config.yaml
hidden_size: 256
router_score: "softmax"
normalize_top_k: false
balance_bias: false
router_logit_norm: 2.0
norm_eps: 1e-05
train_tokens: 491400000
dataset: "wikipedia_en"
Below are experts of layer 2 (counted from 0) of a mixture-of-experts language model. Rows are named router (the router's row for the expert), gate (a neuron's input weights, with its number), up (a neuron's input weights, with its number) and show model dimensions 128-255. Each number is 500 + 40 x the weight over its row's rms, rounded and kept within 0 to 999. Numbers have three digits each.
After each expert's rows: a language model's description of what the expert responds to; "mostly gets" lists some tokens that are sent to it at least half of the time. This comes from a sample of Wikipedia text that the model never trained on.

# expert 12
router:488460573487463487536503473465548576550541449535517476549449548450479502511536493555467561552494519548484525538535479539472534472476498543465463466479455536461528520527543426442462446471515488488562550434505520464469432527440564461448463541430445442497530554503503552474497471529515465439455561469553445456511500461454543469487449539513566450567472525527521473549502547454465524552467
gate0:498515516508544458472497494527479560508544533517525552488557516480419501502500410504494513464551473487532555465488441537543539502442564484551517488488471436500474512501533495534520492533495497539579491517533547473474508545481516479493504481482545474417431419467475537564553435488448489540513497570440459509487504487575465529523469445530423486439516527520473412490498540538453497515455
up0:477535516496554540531519493521563488495514515500578504534483516524524414500459456445503548472515453462489509435434426376468508470547440528516496479502537520580484527456539489431501501500467543520542444503513492462482514487472486480498473502526541574474449436531492482541508459558470472479613450477551413461450500520532493508548486479538496579486459531502491484558497492576449432512471
gate1:509543498617544436555472388473511523460475507489525516404494515489500413506478460528513483493475482482582484531534477512444481500553471530524527571469573477521454450530467474487521546503514495470510520433508451427530563472517500549556445535504477493552500522476464502468465535465446549525532518460438597504460478468473469439533563539508493471526577527490445545551458495519564504548471
up1:529570497514528445493483451406566536557466512491494463518516583545597475412514453496530524418493487492525448458513486490464537474513499484512496492537465567547503472535504479481588471497472551489463509473531552457546497523526525506444478495471466537529487508434518513522441497452449515532493540568465489485495549484517514503490456562456498478568494442503516468486538481544542466524535
gate2:512468530534436477522517420534517481451478510548491502480473492504440453484540572532462475520504484512535587407490506466536576495510530588440476558512542490513499535514489540482488460524530484555492537495549559454481492434438524534543522520578520447523486463520463443528526463489481507480563577496536476518515529472510489583465471454458553516542544468501538491494549548437522497526493
up2:517518504459512515514517531540511535464494558529551497449493519482528572427564518544496507478476499505515602522539539527539548540549566570424493512544475437542482507502505461517472479502494526561508529495540529523572529540457553540456506472477523465487520472469557413480454484505520511534532528478525495473490431512505488529472514473441564532472511488499532486524484520523491464482413
gate3:509545496557487476457546544490504533543484497630478516494504470454439381431561533469415503463541523482479563464518469484490545511472501469546472445509512517546454449528520538517570501493538526540478515500530521474516587422463548494502449497438524537547495427503517519520486445529492502534513514530520435494475596544467500513487480508519424565531514500517476516554454522506521472531483
up3:545559524458541500470417451549498569455489567525485512505524491544462507440521527544505551462534592481506452504478485453492572538492556458474469493482497557521450495471500490540499520482500460463555470543488431518500529451538524510554544509554526471502501509557558512438411606538512466417399523608523550530457544523502494525460455510459566438567495506523545486511507494456522532446499
gate4:465424505525453491471510439486537492510478514482447495465491415491443475493498529518507542514417473507483481461473436506484558467527507517548511523428494441487466503468558562540519462494451469534563481417479417456510484611455476464510465525448440462460545496554442525443569505516479461533456416521424511500399586533521556529585468476481523461569504492510509575505427474553556517602504
up4:495475488507568556540477496573449436480492472565440580429512418482476583509532506508455517455547575558516524536501486510551472480432493466513424530517483461527538537503493550496480422430440470506518502575524480509448528481535536557461569537500538579526512425528497565478510476423484508538554476474501420477521526541428494507479512553548494507493491459495430472555471522536481460481528
Description: Sports and competition nouns in headings and tables, such as team, Cup, club, Championship, Athletics, Racing.
mostly gets: " Cup", " Team", " club", " Championship", " teams", " Racing"

# expert 39
router:493452549468448498540513474464545547554554455537502471555459543465506501522527473546460536552539502540453535535542478536495534449457525542442455461480437546443540516496548438474454448462545467496554556455481532488463449551453548453459475544441436453492526559529465538484492463528507473435443553481546449445535511481469537464464471539556561440539457556536516445546498559451465528546455
gate0:573493426514491499447565466402495538497500525491499507458548540469486467415520533408604429466511526470477457508461605525508509485454528529484542516482496479493485509481520497516439498546489428515522416465452445426526534511576483542463527477431471467515535459449466472481538508487494568488519564467469483531508534533546452525502489503499471491510497559436469578476486440462546416525488
up0:425525420556525500509469470544525574488472460484511457516459497473536555478488549485562540488483499482509488486507493472478497548463437515486436388511461502510510497478484451469511520521444524451574464532517512513528548447504533488476461533491507520509445450516442527506478481479462502511506419546570513567488498603457419528469466525506457574463515539551498433474516506461495457461526
gate1:443464505515497575491464483577411512447553534569569498464589380526489487466432471545469542508502461505487535536524460451550515519463497453528480497469541508475496482469443519479434464498479493487412495511575455499515501490496475457474529482478435530508502474470501485496531491496539528464492404496457527502515465451469483563462462478478495540436580482422523529502527550606427507471504
up1:521462559509549488523421499509487463480479484512422502521504533515433474519487456440538514425466565461481473523452538556559492509563559532468498421536482502512559497489559548487538448543505568431509479457452515436462496464522554548522505527479573549451487389518425473527543454535464520536495413515546428518477430462524467509465524473498491462475527499449483481520529512425452570499438
gate2:551494565486537516519522513481491520492529550468435547510486480519542537472461558511532414487561408536541484449517495534451425518533519403542509459477551493518465510419497492491540518445433541486534494517453531493527440503506426480514502513502547496514496454492523397487515548502574512570431537414471569560472562565514524431458477477466494515563492509526473523487443496483581488434501
up2:489542488556566501485563464511453416551478446458460513542507451433533505536494488490510556483531540466523499509564466447487566533507536487485448567581462559517485467491460530451574564464532495528530588459562472463481464572496517476537540439473490404430472537429519453480575538452520476510508474552570517519485575457453528468413465518448493506493470458540530537416451481528526494506448
gate3:477513541545451499494493466465479420467428542537534487485453481475534517497513479440503492468496483452500539565527459501556482454485471448465477521483524438492558559479529519573465497482518492532498465546499539448533511411597399487443593551527528530518472523510556476496537465447484495515564464543448490501491579534507600510487521482491563608477523494523430434522581374496511506506541
up3:446488485473495454534434523494471510482534543383487576548542473479459495501472472596515584457536574502496486495597528541411498443534491614478485478500514551521488549492478503435484550489487447521461509518540539515507502568487549466539552479486520497489519475505517475530479460477486507514525474459586449531531421489497531487456517438531542469563528521494496507484515459479451510474475
gate4:551537497455463491500535536588466477494471487389523495470553514517493532521547527493483593513499483532518462516471497584457459477501513495501476461505560486536501588474468554500478540497482444469440527581520525568519544455540432543603449441543527531553435538449481506458565487554551592514472456567458517474532498491454504504539457483469460474505520470435453486513496561515520491476549
up4:538477500519546453530492523549483515518578541553554424552497499465442435542517451486476435490515514498575556464521471496511469533479483533515493485499520473564513465476518534466517426506452508498472479518491512504539481462517455495516546558545486480461553551481439519445523532518486566562504499500575499484525457486532509522441506511531504505561557570562485501484561469464443379480492
Description: Astro in astronaut words, plus list line endings, closing quotes after song titles, -19 after COVID, and words like Young, back, life.
mostly gets: " Del", " Ottoman", " Down", " 1;", " COVID", " Young"

# expert 63
router:496448552459457503549502472467547551552551458543504470553459540464506494522531467552457532559539501538456529541539483535497533446459528544439455459478443550440541519496544445472460446454546470499556554456481529488460449547452549452463475544439439454486529555530469543481497455526506473441446548480545445449542507481470536461464462537555561449538454557539519439542494561448465527543450
gate0:508520472531504492523528493445397496534449476512513407515556587482459415468465490490558483508569475541473536465487509502509424528602442467551504551459518503460530537552483569482545525507496538466475471525546577392507460498432435541539524470499487552491485518534536490481454549523477481499560572476546534534473541556441464541469493490466474506498525508482515498476573497547543539528557
up0:488521398465539496508529507556548529559486525465594588512583464478436438529559446547527490499499511543435581529564493582507409497516545586502520493394471499424516475471539457530423522538486521542444475467436445489496444517494483472574484497523519497476546516488484561465484474527435470552508544499510502460514406465533516488494497511451464472611527526508502544423425551538539492522517
gate1:438524477472544443461492520505495491532524449467517534484466497487435537437561564561593455497503544525568475452492504506518561500544451521573515587468440482497499513528489520497528503458409540491472457524566472543482510475420491532500508440505592431494525513539520539456544500488468511487471495460497469487481564470470435580526449533501438499425536540529509529497523564473528504491471
up1:534487539489586465514593549461490542534519494434481461521468539540566498530487536439513462507498542539531532578604560489472439481576475506500493443446460518463490442512607473416505569574447512479558446496531474512488514468467530438453467522530453504415528562502471553497503511548499465442475510545501523519488466555458484448519505460447450494514464489505504493527460524498472419471515
gate2:482539513547552485482443484548476490551531595517430535515519482464440481507543537534464484467485489440503431486391553517511426536457409460525534435512546467550546523586497512519521501560493497622580505466555497470432497471516471515540554517447441539525474526452505480508462602463465531530496476559489479540517498512495520543431566472505480536531478489526539440450538506532563528529527
up2:537545542481495480490462462532551493468458539451496506489483524501424519497557457538517507516491477542506449540505596512440491516425388499459600537510529517545513478492474506490495462623473449568522466534554484508489501528499495490510465457566480563501442486471597581509495552460485451498516543453429518480484524504491507501516550386484430459468441478550481481449499511471561504458499
gate3:475574558550517410519570472453419444522537470465531529524522500572540536499482513441531447455463494481473566451539453446360483520534500442449536516512561481509454459545490541477472563493432522490460474489496522486562580535488488439508514452486446502488480473495434471534419553464526485563546500487475471492500473573475457501457566441521469431394564504502475478441491572471505499496517
up3:528522488467516467437544566491542535494450505504561503429472515480400493522531526509491476572467544419514550461527560524524491557458478488448434476481573445555557501540499494471492452478468449515467555548508548528469556455475484518484506478477483527557484538462489468487533433484480476507499518523528509457467418535460528593503448506521528464461555476531492502462511515508562554496486
gate4:518548467558473458451472505541459520416476520528505609536518575599511446558585542481581501501470522504470480510481466452459485468511517494512463485504502535506467469525492529475483463460489515594521420528483517520535547543492518473538521519497465495516421374548513494528458460486534560518479504534460543457487483467606540439478548549497494520577491464529548505477492500546560490475482
up4:442501502498460514542479480538514493523499451536483528548470530524496478444526503596551432420491480503525518510515413475451546487489490496460511511609511516516402476519595551432487459520519507506565492577556511472531441507498490456521458459473502456504536433398528430476446451477495505514466442507486522538411500512521468535490564546535480493474489480474563556521502509469426555503479
Description: Percentage ranges in election maps, section marks ==, pronouns He and She, and nouns like Fellow, tube, inches, Red.
mostly gets: " Red", " Richard", "%", " Top", " son", " Van"

# expert 24
router:510508471496476532506474529452456413515472540520516479484520554424521463523537462485456484469545547472634478548524541545536483499534533508499447480445472525484541472546570495473484463521540451461532499522525462492514574493444545571438569518531486548521508497459482501467522516534487465514544531544569509505547430538480519433484502560461514463450475508489440526493461452588410513528498
gate0:418510542484443488547439499544589529441449447532443465518449501476551470518542483481506547486505511464506534536447503472484488499453494480428525435498444491595539501496463468479497482415467496485520456450424476522531447510475546566495475478486506449468569501474518582447513466452441466483514490523494588469554510486520556530507463502511521519494463492545637498465489462428516506522460
up0:498445529556576453590531469588525546470475528573474486499513423507453469509539523509479518509525462535489560498523513483466464485481481541477436534529467541457430551486450442529511504467482472522439498464571581558533504529530434528524506466568499492556451396487534486517509465454468585529571512526482465512529538438496518481430514516511426501588560455433478529470429489496508504500568
gate1:541441490522496530529501537475463477487428500535563535482532453524473509540516510501478492465551440566528491527477399549479466574505516431501500495470374475563434505503565487554476457485567420495534467503532555553563566494501513495530574498469461463520481494422550517501559511457496526498428489487496466571480477529502495484417469559492524555509459511543517433469462548483539463511494
up1:566538516508445483480445442472584486505493475517465521552494517515385506490492530456468497481488529468504471499478424580531509483549483445454460538464505496485507484488478518541547520464512573534503528454504470449562425527531394552522431446489479517495503477506482521515441442512487466437477550548482500494500502504519469486464471455493571484510499482499590440529459450578566580499474
gate2:522433438506541479534490514547555525450480478522438560460555512558503509522419547450550446473549455547564501487470472489514454521500470527509425550451541486531439506495493524552521485469437455519486478444530478440476544452500486488453585481540490457436505503528485450504455453536497467533480549476455554546497462486494492509491521431513524511491548539500469539497528515576451524488532
up2:472537521497459494487520516509499412537450487523459492452460496524404594535539503471471481530520490508494439553517469470553529424565472531517562491462486516506505498454508520510527525497463457516585467569366428485510543493497534497520568484450474486526433506563526473507498539599494548566470547488500521535539477486532457500468557475478496485482468515514516466507536462518525490523494
gate3:483502441539546464487522504509531453441494469495483415531596545480483494631431501533548522467580526565518522498535435428483503472527505466528494485466553474494502494462568596448506482479568495493569475553488424492531508548468494478502494517524459391441514506441399473542455517553489505509475515561538525510524452510509513534561408506461464410511513522472475525476523453479428475492506
up3:523541441479459390502546581467478508535427444476510471482543466548527508518533518515520505516486562441515487482493495527472507560542497458520491527555480567542508528409467503457519432505447421519529487479526476448507555546426457494523517526455522443528522413489595512530463485480522532488477480517586490553470468552500513495531475455482453545546570496496534440546541481509506510458467
gate4:518534510474513519536531592506500384514569584477495529484496483475395518446454499552522514520483553553545539523539525566485509514506525526486523564444457499483489451521523499520540435520468556505559499511510562541488574461443462575529500547573490491532432490533475469440517615508505531508505519435505535480413499543499505486528533498499507509386464423491469511466522508555495436476491
up4:392563486540515463450469437480568475501562555542475479502457514496439490417511606459470539477487540534448501479471474488584523513427453501443508463518482463547493536566476534450594520498548576523494446532534506431573552482539513499406541459507512457458500471518527489517542547512535498522528513458496440443502530507503530560485523586540525503518569560495524589495504456524452540487516
Description: Common first names such as John, Robert, Eric, plus word pieces inside foreign surnames in lists and sports tables.
mostly gets: " John", " Robert", " George", " David", " William", " James"

# expert 51
router:498445547463450504552506471467546550552553453532505477551462536465499497525532469549462533558545502536454529543544477536492535452457520540442455459478440538439546517497545443474458445458546469495555555453481530488463441544459553453458469548442433452490525554528462542484497459526511474438443555477547447448533510477464533467473462534556554445538458550538516442541497561451465533550458
gate0:566502534435538513544463561501456452522531521545490516514514512481430485464448506485542500473525495489473553476517477467480546517571465403461566561463453484543466466532435546557505507462406531519487417464494452495553562511461552449523508473505550553499488443515557467544457515533485491532504444523481511523485416471494426475437511487512459513468492549528445590478583424513579511538540
up0:363505562526526504544524551512558549600532456562474473444537472505506550474555480534487485517592526441546492513562487509458518524463496518458519508503480472532529483490536503493524433498549490506464533471513456431430423483425510456506510561537602516524524493566449548600501480499438542466507518526530456541420504560500501472496468453477571454524496516472474549507424501498496525486472
gate1:502493509513478443526498635539529510494443569468552504516480489521519532490508515519506493514462542463552448592456438531478484544523575473435544454485414535485475536533582521436495510501476531499486446565464502543523484455555490518433538500485577505520488506483519516495498470478491484431539574424512496528523457502488567492493496544483498525478547532488547526440562458562537504453504
up1:545479426473524461564473515431496549494507492549488471517495572505520486479501538504396455458481564532509464516583544530463568491576492437455463537489469472480500492495546425510502541494504511481551534474484530526451475466507517456447535507551510551523456498520497489458448528575508509436535515506502449449562511514404493565457484489458586564549495519556528541518510525501462586475440
gate2:490489513502544399536491500610481500468525590503514552541493528537500479530549549489473573428562470510524575478483545409550567560496530494498522513516524440531520569461500468523572484548456525596506434509544469510488419572510509561474504491525531503478551440497531471482552518470463493509496425520529540450510552389496479498469488422455463621468510533486513504466430508501511427534464
up2:521586477543439526525433518460481596492469548531464434567489502504492411495462446497474518492480478509511458555528572421514545471541493553475573474507487400531524473528608486395568499477492503503522478567463464509521407511542501527505459467515517486533515543493472421590546528524484489503519548455470497474533522475476547449540496477464526542510451519515568467488452573560531488462522
gate3:535517541468532462462539477478456522500544496436430490509452521564534512571489504472452448507480505491593514515480531473509469432486530484590533496535516539606440519461512525512481502489487564487475464549450455477507525523518440476567479492511516426491507462560430443451536429570459510527540496479423571469530506469485503535505523500480485480446544461452495451483451490479524525426561
up3:530509468553502484514471481476499537496519446443525498513532520565490576477473452548554496511529591472490516466498567452527496510512457495414437482525522493393522493547472517549512439422456526494426494581502483468484539515497495438469424540453489529491464467424551553506487499419495443555504451498534517550431531510533490599410512396487471472408547498524572440522436477541537499488538
gate4:490537544496479522530466589503527531515566493503433473460529465498561511515461514487477562481527524489520464543481424461442429487512483456526530428449512490518362475476511521529481504517447515528512523500530498429504571500540501500470587508481465507515546531584520418440542553489535491552423548533428573529483486499539420493512555475556481518539514519516457540521492493477547443505478
up4:545528494513526516518460505525570489493554579526468417478427486487506485554521499508481465504436488457495469495469538493539468546457555437415452418620488492519485523476522601555458490518452489546564477580494477476469478501478491439506521508489557466553494487564545449543497480539504473490512486508479539473538496531521528574474487400491507500459575519443491472525485474400521499535513
Description: Line breaks and pipes opening table rows or paragraphs, sentence-opening adverbs like Shortly, and month names such as May, June, Aug.
mostly gets: " Mo", " Tu", " Fire", "---|---|---|---|", " en", "ES"

# expert 32
router:494456545463449504541510470470546545558553454540498474558464536469500499522522465548458538551542502541456533541543479537498538451456527545445460465482439549441546512504550444470453454462546468493555553453478528491456447550456547454458477547432440455489527558524469539485499456534517467439445553484543453440536511481478539470467468536557554448539456549538514445547495561454466535554456
gate0:503497486532508514509516486500491478519523486530456516524464499598564558551495476459558529469486522528502449453485491529477440470457544557519515595567542555462494486519555579455466506473472526523564462453400470542511488558525455586525535505539447474501502466491520466553533524482519477477486384488455524512505441504456539526545474498463524565533439462534462513477459479533455511488451
up0:506580468523533496518563475506527501544525468466520505511540531468562459466587463552560388486493490590461419473512510465565481486536477517575524493524488493525535453514588499465548498433509505514452539509425483471549498470539497496522559464500498472449555546491502457537512533539527496549482517506530507512529486454450470505510501553498520467541438460489467570540420525478566494512504
gate1:504505418540561474487465496485538455460525588557436452513501513494538529479437465476527580480522522455494518401450443557496590538504486499538520473502522475487369485500569495556640518504491459570547527522519458454540531469499523461520540504525474543520495510461531485566495488495538506561542501427508468428525548518519448492514525527439469475534468504587447466578507470476532501456553
up1:526449486456465517460497491496580504463513526438469542541456439479481534497506504525499473495544501535477427458514436470508483457475466431462489517491547497462546468559578470448532539488530494533402486513499471557493464477492507485499523464466522500425513523427552470532518489507538499518508515488471549411425423436492455471491547522498456483555462477559521575435518532475495554455502
gate2:470519523528456450516496495504487468526479494398455516476474507599480413535586483489495512497477498502455403515502609475514512504524564537537469525508523557474482500514576541513483477497461509500495509510523474510476541496528518492570525513522428440513535510469547526420512473539505478516541457515513451486475541478512473402571512516510478521502563533535499537464445559532541509420480
up2:514529473451491487489478455478470466561539429508558477513538572527459477525548480553528496474544471445495456493479447444494522553537558475562489516465467466514581498521586501519535479516403507497582490595519544540439519565463512448540474492547512469559494557553517505463477499475554560510561482549510469481534507538557492497489508528474448444577546533560501501506486552469477544548530
gate3:519517481532460535525510538510515528475544504549563539443496496509474374511469552417444434517447516498557509525450468480548496462488508482524515519526528472528540544457497548409522550483560553515472556583520501536544491534489511422501493485463484540564472477502501475515574510521550576603537478503504517539508499471526537440518535548443515526482527434561550530509510480504500526519461
up3:501466479415491537497529481522469564450591445555510435461486522479577502502480457444467440457486546492409493517478455510539498520497476516485512583473516471529556514495483503424506475445481512512530510441539445492456453526530518528456457496411440549450519455463500437490554483548588537471541545506455472488432428474514526505483583466523592485495553524468473566483498439475519498523424
gate4:487426514437467486541421475490476538460453494500475457436524480526434498525533473489579468506470519522458496525471503409528536557504518480554494459558476515521500491461442449487495533551489585492476480539597499508521553444541558525494492416530462469517511505426578542454511462535547446476397486474492398543548491463551462560511557446513513479570530541495444501470572513452519597454513
up4:470409484541500534507475488544446519519508459534469509508499503500604537471505500452518497557475451520483477457494585496461499461431491537516483478441564482470557526522541498502467478551486441497482483461458443535563458544532507498502426471456518461560552477414476435448487496502506534529492479474482534587504615579480495493486486482411491491532499487527549440556504478514507437498493
Description: Pronouns and sentence subjects starting a clause before a verb, such as it, It, they, He, There.
mostly gets: " it", " It", " they", " following", " Henry", " There"

# expert 23
router:500456542467451509542511465468540552553545450537508464561461542461503495519526463548459535556533501540448528536544476533495539452453520541450457459477451547442541508499541439474457459460549465492554559448478529488466443545454554454458475550438440450494526559534467544486499451525511474432445557487544445451533513479472544463459474540557556439541456550536512445537507560449461528556456
gate0:524544479443491494488518561453541495503486461502480555468506454518520497520517454493554512595491579494524522507529428458475502506535498514494496476501554463494530474507548483546534533574435483434445472525490452486470596536466550476462530499510539508512494505527547436484471560538502559435530491501420461505477495552499470491461556570543426568458513481423493465496511491584599563536525
up0:554469508499516462502496476564569533548509494526465432486525476433481557482504493453531495472572530504479427428506510508474543534478542527457526524516492543537546527550479548520534518506461536540448544491489539534481591513499522494555506438475533481534502460478492457528514494556461586605529545561496511601512519519487455427483466457479493566455501554511532524497452502503524449517517
gate1:572530452490520412524523498420492519508473528535558461526590465576510511484520539490474455466469388553562471436431507495500499533544545454455466462491539456478477479463479481523536515494489466484477501502597434532481494550430451554529546506495489425451499443566474531522469523410504544512527529450509498563465537474486477512528533452493467492511533474489519500472499475439515455466545
up1:505545513461471547480526495527534489549473525514532533554489473522505469535495493461457477507513519538518468540466527553511478469497432406593506490537450571519523548470499496550510497516555573527437516495486567469538491459561481535446439560494437520519452515472521500498506535408579481498589498550505484459555557457546525416474443470448458510520519511462448544566453519510481441512519
gate2:505578451463484518480477489491472388441531457448509524435520553444512489478641474508540504493506506507443459477523435501474509493428537473521453532547491507518514466529482442476509473509445564437522494518541474562553509488568508514508517431574535497485520459480523417524512418472483535476482490457539470546543494490522448516550514499409505403546473498483548549537466519524507574516515
up2:525462554494500468439592482509451488469471482520502527480515536586451433458465535525520488462537459597528557512527572512505499524445550527512524521494508590532480512506463495516511459507484458591511432514466473479509454494460508520437484521435532442396508561426513590440574558486485498543485454458438483497484457508524453506529484475496446463465532474498575492464518551461504508499427
gate3:464441481550519483460461496499515550528525512506496589498516538480436574460478517494512439531513466480467511449451519498454492474534510512540494584583486512585489591572530537562496532511528479505455551484429527549493490504531481528457561542548525521492485491525451438534562536472516458556509516497484456476495519576518516496576446525485513608521450506477454533492454480507505489590536
up3:487550549509532465463508473529486530531468452457514570478534453518449573487555450579522502434430471471432481514461540500468542495416448570499461527492506557479494481556489495479550496480544479587534473512529512534556441450477552508552545474450471517451542521399561453526483490448472522540515516467519564526507512492476485435492480492499541473523476548439536498569432559490489438520440
gate4:473517469494476475458511523538463459469450561522529500504507453528548520464476452514419489535518448513579496564493502468442550519491448468470547457562522434528492511542489440583497459519466530536458458512491503537542554501476451505478529478520509534541503523572473513578445543499570503468499469416572518553409463480557435495475483515482533462495494522458539482414510458472508484466471
up4:516493541493460494518595527439473540583510475512447463485576485470534597450507542520451483426488494534493567521561551555468629551443490448450448475462493509496554435413444454487559462509499494542524487544489445466446490482529443553499519515491500499424530481524535459467489520555566517456501526440452514521486455452515525483496508522453567562535508564552427508466481513453520516560487
Description: Words after is a or table pipes, such as retired in footballer bios, list in asteroid tables, and titles like Dr, Jr.
mostly gets: " J", " No", " Gold", " Jr", " Dr", " Middle"

# expert 52
router:453453488489456549502552517445468495549447561541503468537453528514544449522452489551482542527444445453515479475461516558562555457455563426481455524550513516451514547526451455552463496537484459570529533518569539495481482461568458453446552548498483572559433527488455489544541551537502519587486512478512554486510455521492540566552463464472519516530560519398544478444503405554481559512477
gate0:492545508521462457562498549493531508524559464560529504543473495463506533557459438525490464536522507550533507502537490531488471501531539530399475469464547484588527477512581420373525489496522506456544474511405560474563562498543479507519461544477494486507509538521601519445446444574421435457516536554558494501406534563501448505463493498469522495499569456496477524535468464484476543530475
up0:508433552558486441509447504542541534557484505505576509530525492417549494505489443632527470478533496482575542516490511499483430508585579530426477416498453545508510446530521500447460498406546478502506500472487505511477475521501518524543450492528533487491529521533531511439563497451501492588530533452532499439514540537512513539449502492539494449535545534435507404454486555520517516486490
gate1:557522514570467517475561589561469499486497523506499481489500525522480455477540457547418536485508451502495553526518390462418549550530482544439520495574439463547466558522445497523488527486472461517543504562527509504559513523456455509453491556488511516572498495492489555457549471484443433429494472479553404520504484470488440534510501447526531466490455480485475466537571438460483459505516
up1:490477518567552525544508506483539505522482532536556526573496480497486437459540524478501521484539487476503512471512459448504498468436448462524478512513537522466544501462504499531518526584497494540535491463463446472574460584499517521520463522480492501548537479520611474546515561490462500502515545578548502474505481450497486532504561428455505465479474488548571559529418489445517566452522
gate2:515530450485480479526489571447574544538500489542456529453502417390538521525435497479477472482532437497518482495477518586511480517552432533543464485554466410471580457529521526510518477472468491445473487468557447521494470485493490539491479584473531522530492546502509508493473528525543469437543468513523532509532502543453521538546470513493500479422485488523528418555522515500450497527530
up2:560515506541483504470514469527507506495522505506562553525507513510510531519442456531537482528463564463473461509476498445522444446493430417472484559463480506531567531478493481555518498489453517512498510520520529514544477448483489515549503543476459491470532479554461498468502451440580487508591459530543475527543494527530469488595576549522560445505478499484463432502500468554531544554549
gate3:451549488466524546495541523555512416528494530467448441462485422517518475482415534513479477436469534526478453459491498402510546488487507495514475495498536546522488543509457553506524550492551503609540506487516496546488457479464527542429543445524642593435483444502530497480562471586543468553501597532501496508537536446502496476450533522491393492527530510475574540416429461525506469484485
up3:548480495521527533442575529524541468405513403518536504499507479499481518461568519510478599458494532543550473476509472421462461529545529455470511466481495410529572467598512519509473514510516507513535501541520516508587522485514494417481529447434466451509501459499451460536480436500520485486553524456453571447501502490502511574460496487497482514442470485492558518515499430519377522486533
gate4:443463535536556435523502499505520544511594583524478501509545464483517493532498498487521530445515463516507445441549496448516496539497429476409496503587520533409476504485466548453443537528525471452521462502450468534517530514465444549511455564547533447520428450539484517544418521500456465506515481598537500542461453543541539471535506436493513585484545501565538536462435475558479495512562
up4:494512535445519546535489516515493460491504464502596513471536542515500486528515482458526501559447563476442455449521520519514472497483454522462524505473468493462503489534459547530568486516496468497556505477528441556472518531473564449473483538545435505431530559572549442528456503505492504471630556515524538488492567453597481531529545421457559434418503473465574511531457440522578522474539
Description: Commas ending list items, clauses or dates, plus "and", semicolons and closing "),", as in names lists.
mostly gets: ",", " and", "),", " &", "\",", ");"

# expert 42
router:496457544465460503540510478465543549549549455532511468558464535463505498523527466553456537557544498546450537541543487538492534451463520546444454455471441541447536511498543443475450445455549461491562554455476531492462447543458546455467470542437433456494526553532469535485491452528516479437453557471541446450536504481471536468459467544550561445538461556540518445544502564453465526548450
gate0:480516492532461520519464503398466456433519545509548565412535490538500545619441499453493439453462487532517494485538484520527557427505488504478499500525553561508542573481524487461557537541501498525489450442449525526513509418486516493518559604540517538502460481521555447522427512466518527474479466529420516417492506467449451553512497464495480444505552496539523507484537424522533548535501
up0:439486570481525442487595465474561495411460448511541558481491568464439471541484488517528427577539514510489514527523483458476463471458399496533502538470481506508566546386478445480459451389519399477494486523551603504565450467550441498524502445510502480518574442480497557516487496527478512529505482487465487573426527532525468496463526521501487511474483504527505558476560515537530561500450
gate1:493505429452453445522499581488574481521504477509509543438537470446432392523454481461489510499513467491538408520495516518460442452573555496481515541464490468530518587489513496530500531415507530543513461480531523469478512548503486520433573524500487551467504478584502493520470492447540533465579480506522557516526490551496482498528497487451540491477469491495500522547523463488513448539558
up1:432503500493491422435485534541501514526492477459487506580552490493533469482525555503506511459491480604510475527506505505513388513510467475555493512478472489461484537445482475476562463449494567463474484529527550493454491553441506461550435582472484513543517498490432509454517450554530475527542529554470511462487419453500468440501471507508552512493525476499507446494548516592531516535580
gate2:510510503423507526523459508466513488433470545435469507489525498470373437532531420442612482474530554492504481425484489418542480532467471513498503480540510519516628471552510481463499472474525491503465522569483486553543546494606570518505551439488548461547515444537460442510441555466502460436470495471514522517465504520513543484582544482410472520548456500453468507468494453496443493531491
up2:515418479530518447480538518552459473502503496445494537474577504469482483530508504607457448520516491486497538554534524520441465536517558486478502551484502423431515539451433556503523540485467457505487474498495446514442436486463490488475515474491515511567471491492518529553538522457583549551457460472508437498431509505469412543462468532564447516518444518439519476530543505615486464520517
gate3:485463480577565462507493517511498552526483557505445483471464488527484527493458508517537459504450493531453541495411623524568494558499457600511480601443551418571539500549511509467498522468473474502472508501571493519591567491476533568518453479499500516450400475500485501463508446504487529531453423485463520527468491517578551480559452500494536532518519486497506478455471499453512525461509
up3:515463587535538506457560563508499539587504465479488527529521460471460540475483484464440562510453436550474558510530553499485594466579469501499504487491543479541508496494460530540477462492467414570457444505496476486480551487496548592539585531489497506487493549470519528504527434533429484493521495494495510501571424539517514455468531455431530526542515506483565503518481539487460487539466
gate4:484499458529559437473526485556541545474423454540519589508546491538541515576516502469501435492519523497504485487476405493582421499547503525591420535516444497511509526456491467502470472482508580459539487432525501473475479545545581482502435510487529572482466547477580540436403542445490523546484545505525489523510496519463515577493513439469563508523491471429477529530568506512501476501507
up4:570528483501525493541508502538493538542521566511541514473593474512567517480573498429567606569507510503503528514597518508540434469448558498508526550505483514443524532517509496542470482479524503477507431446542509491459482532510500508516437466498578523553495501568459507519478463508443536477483430482502474527479514490512561531485455471493564427571532485524494520454503477537474499469518
Description: Newlines and periods ending lines, plus nouns in section headings and infobox fields, such as entrants, Broadcast, member, information.
mostly gets: " member", " Star", " view", " information", " water", "On"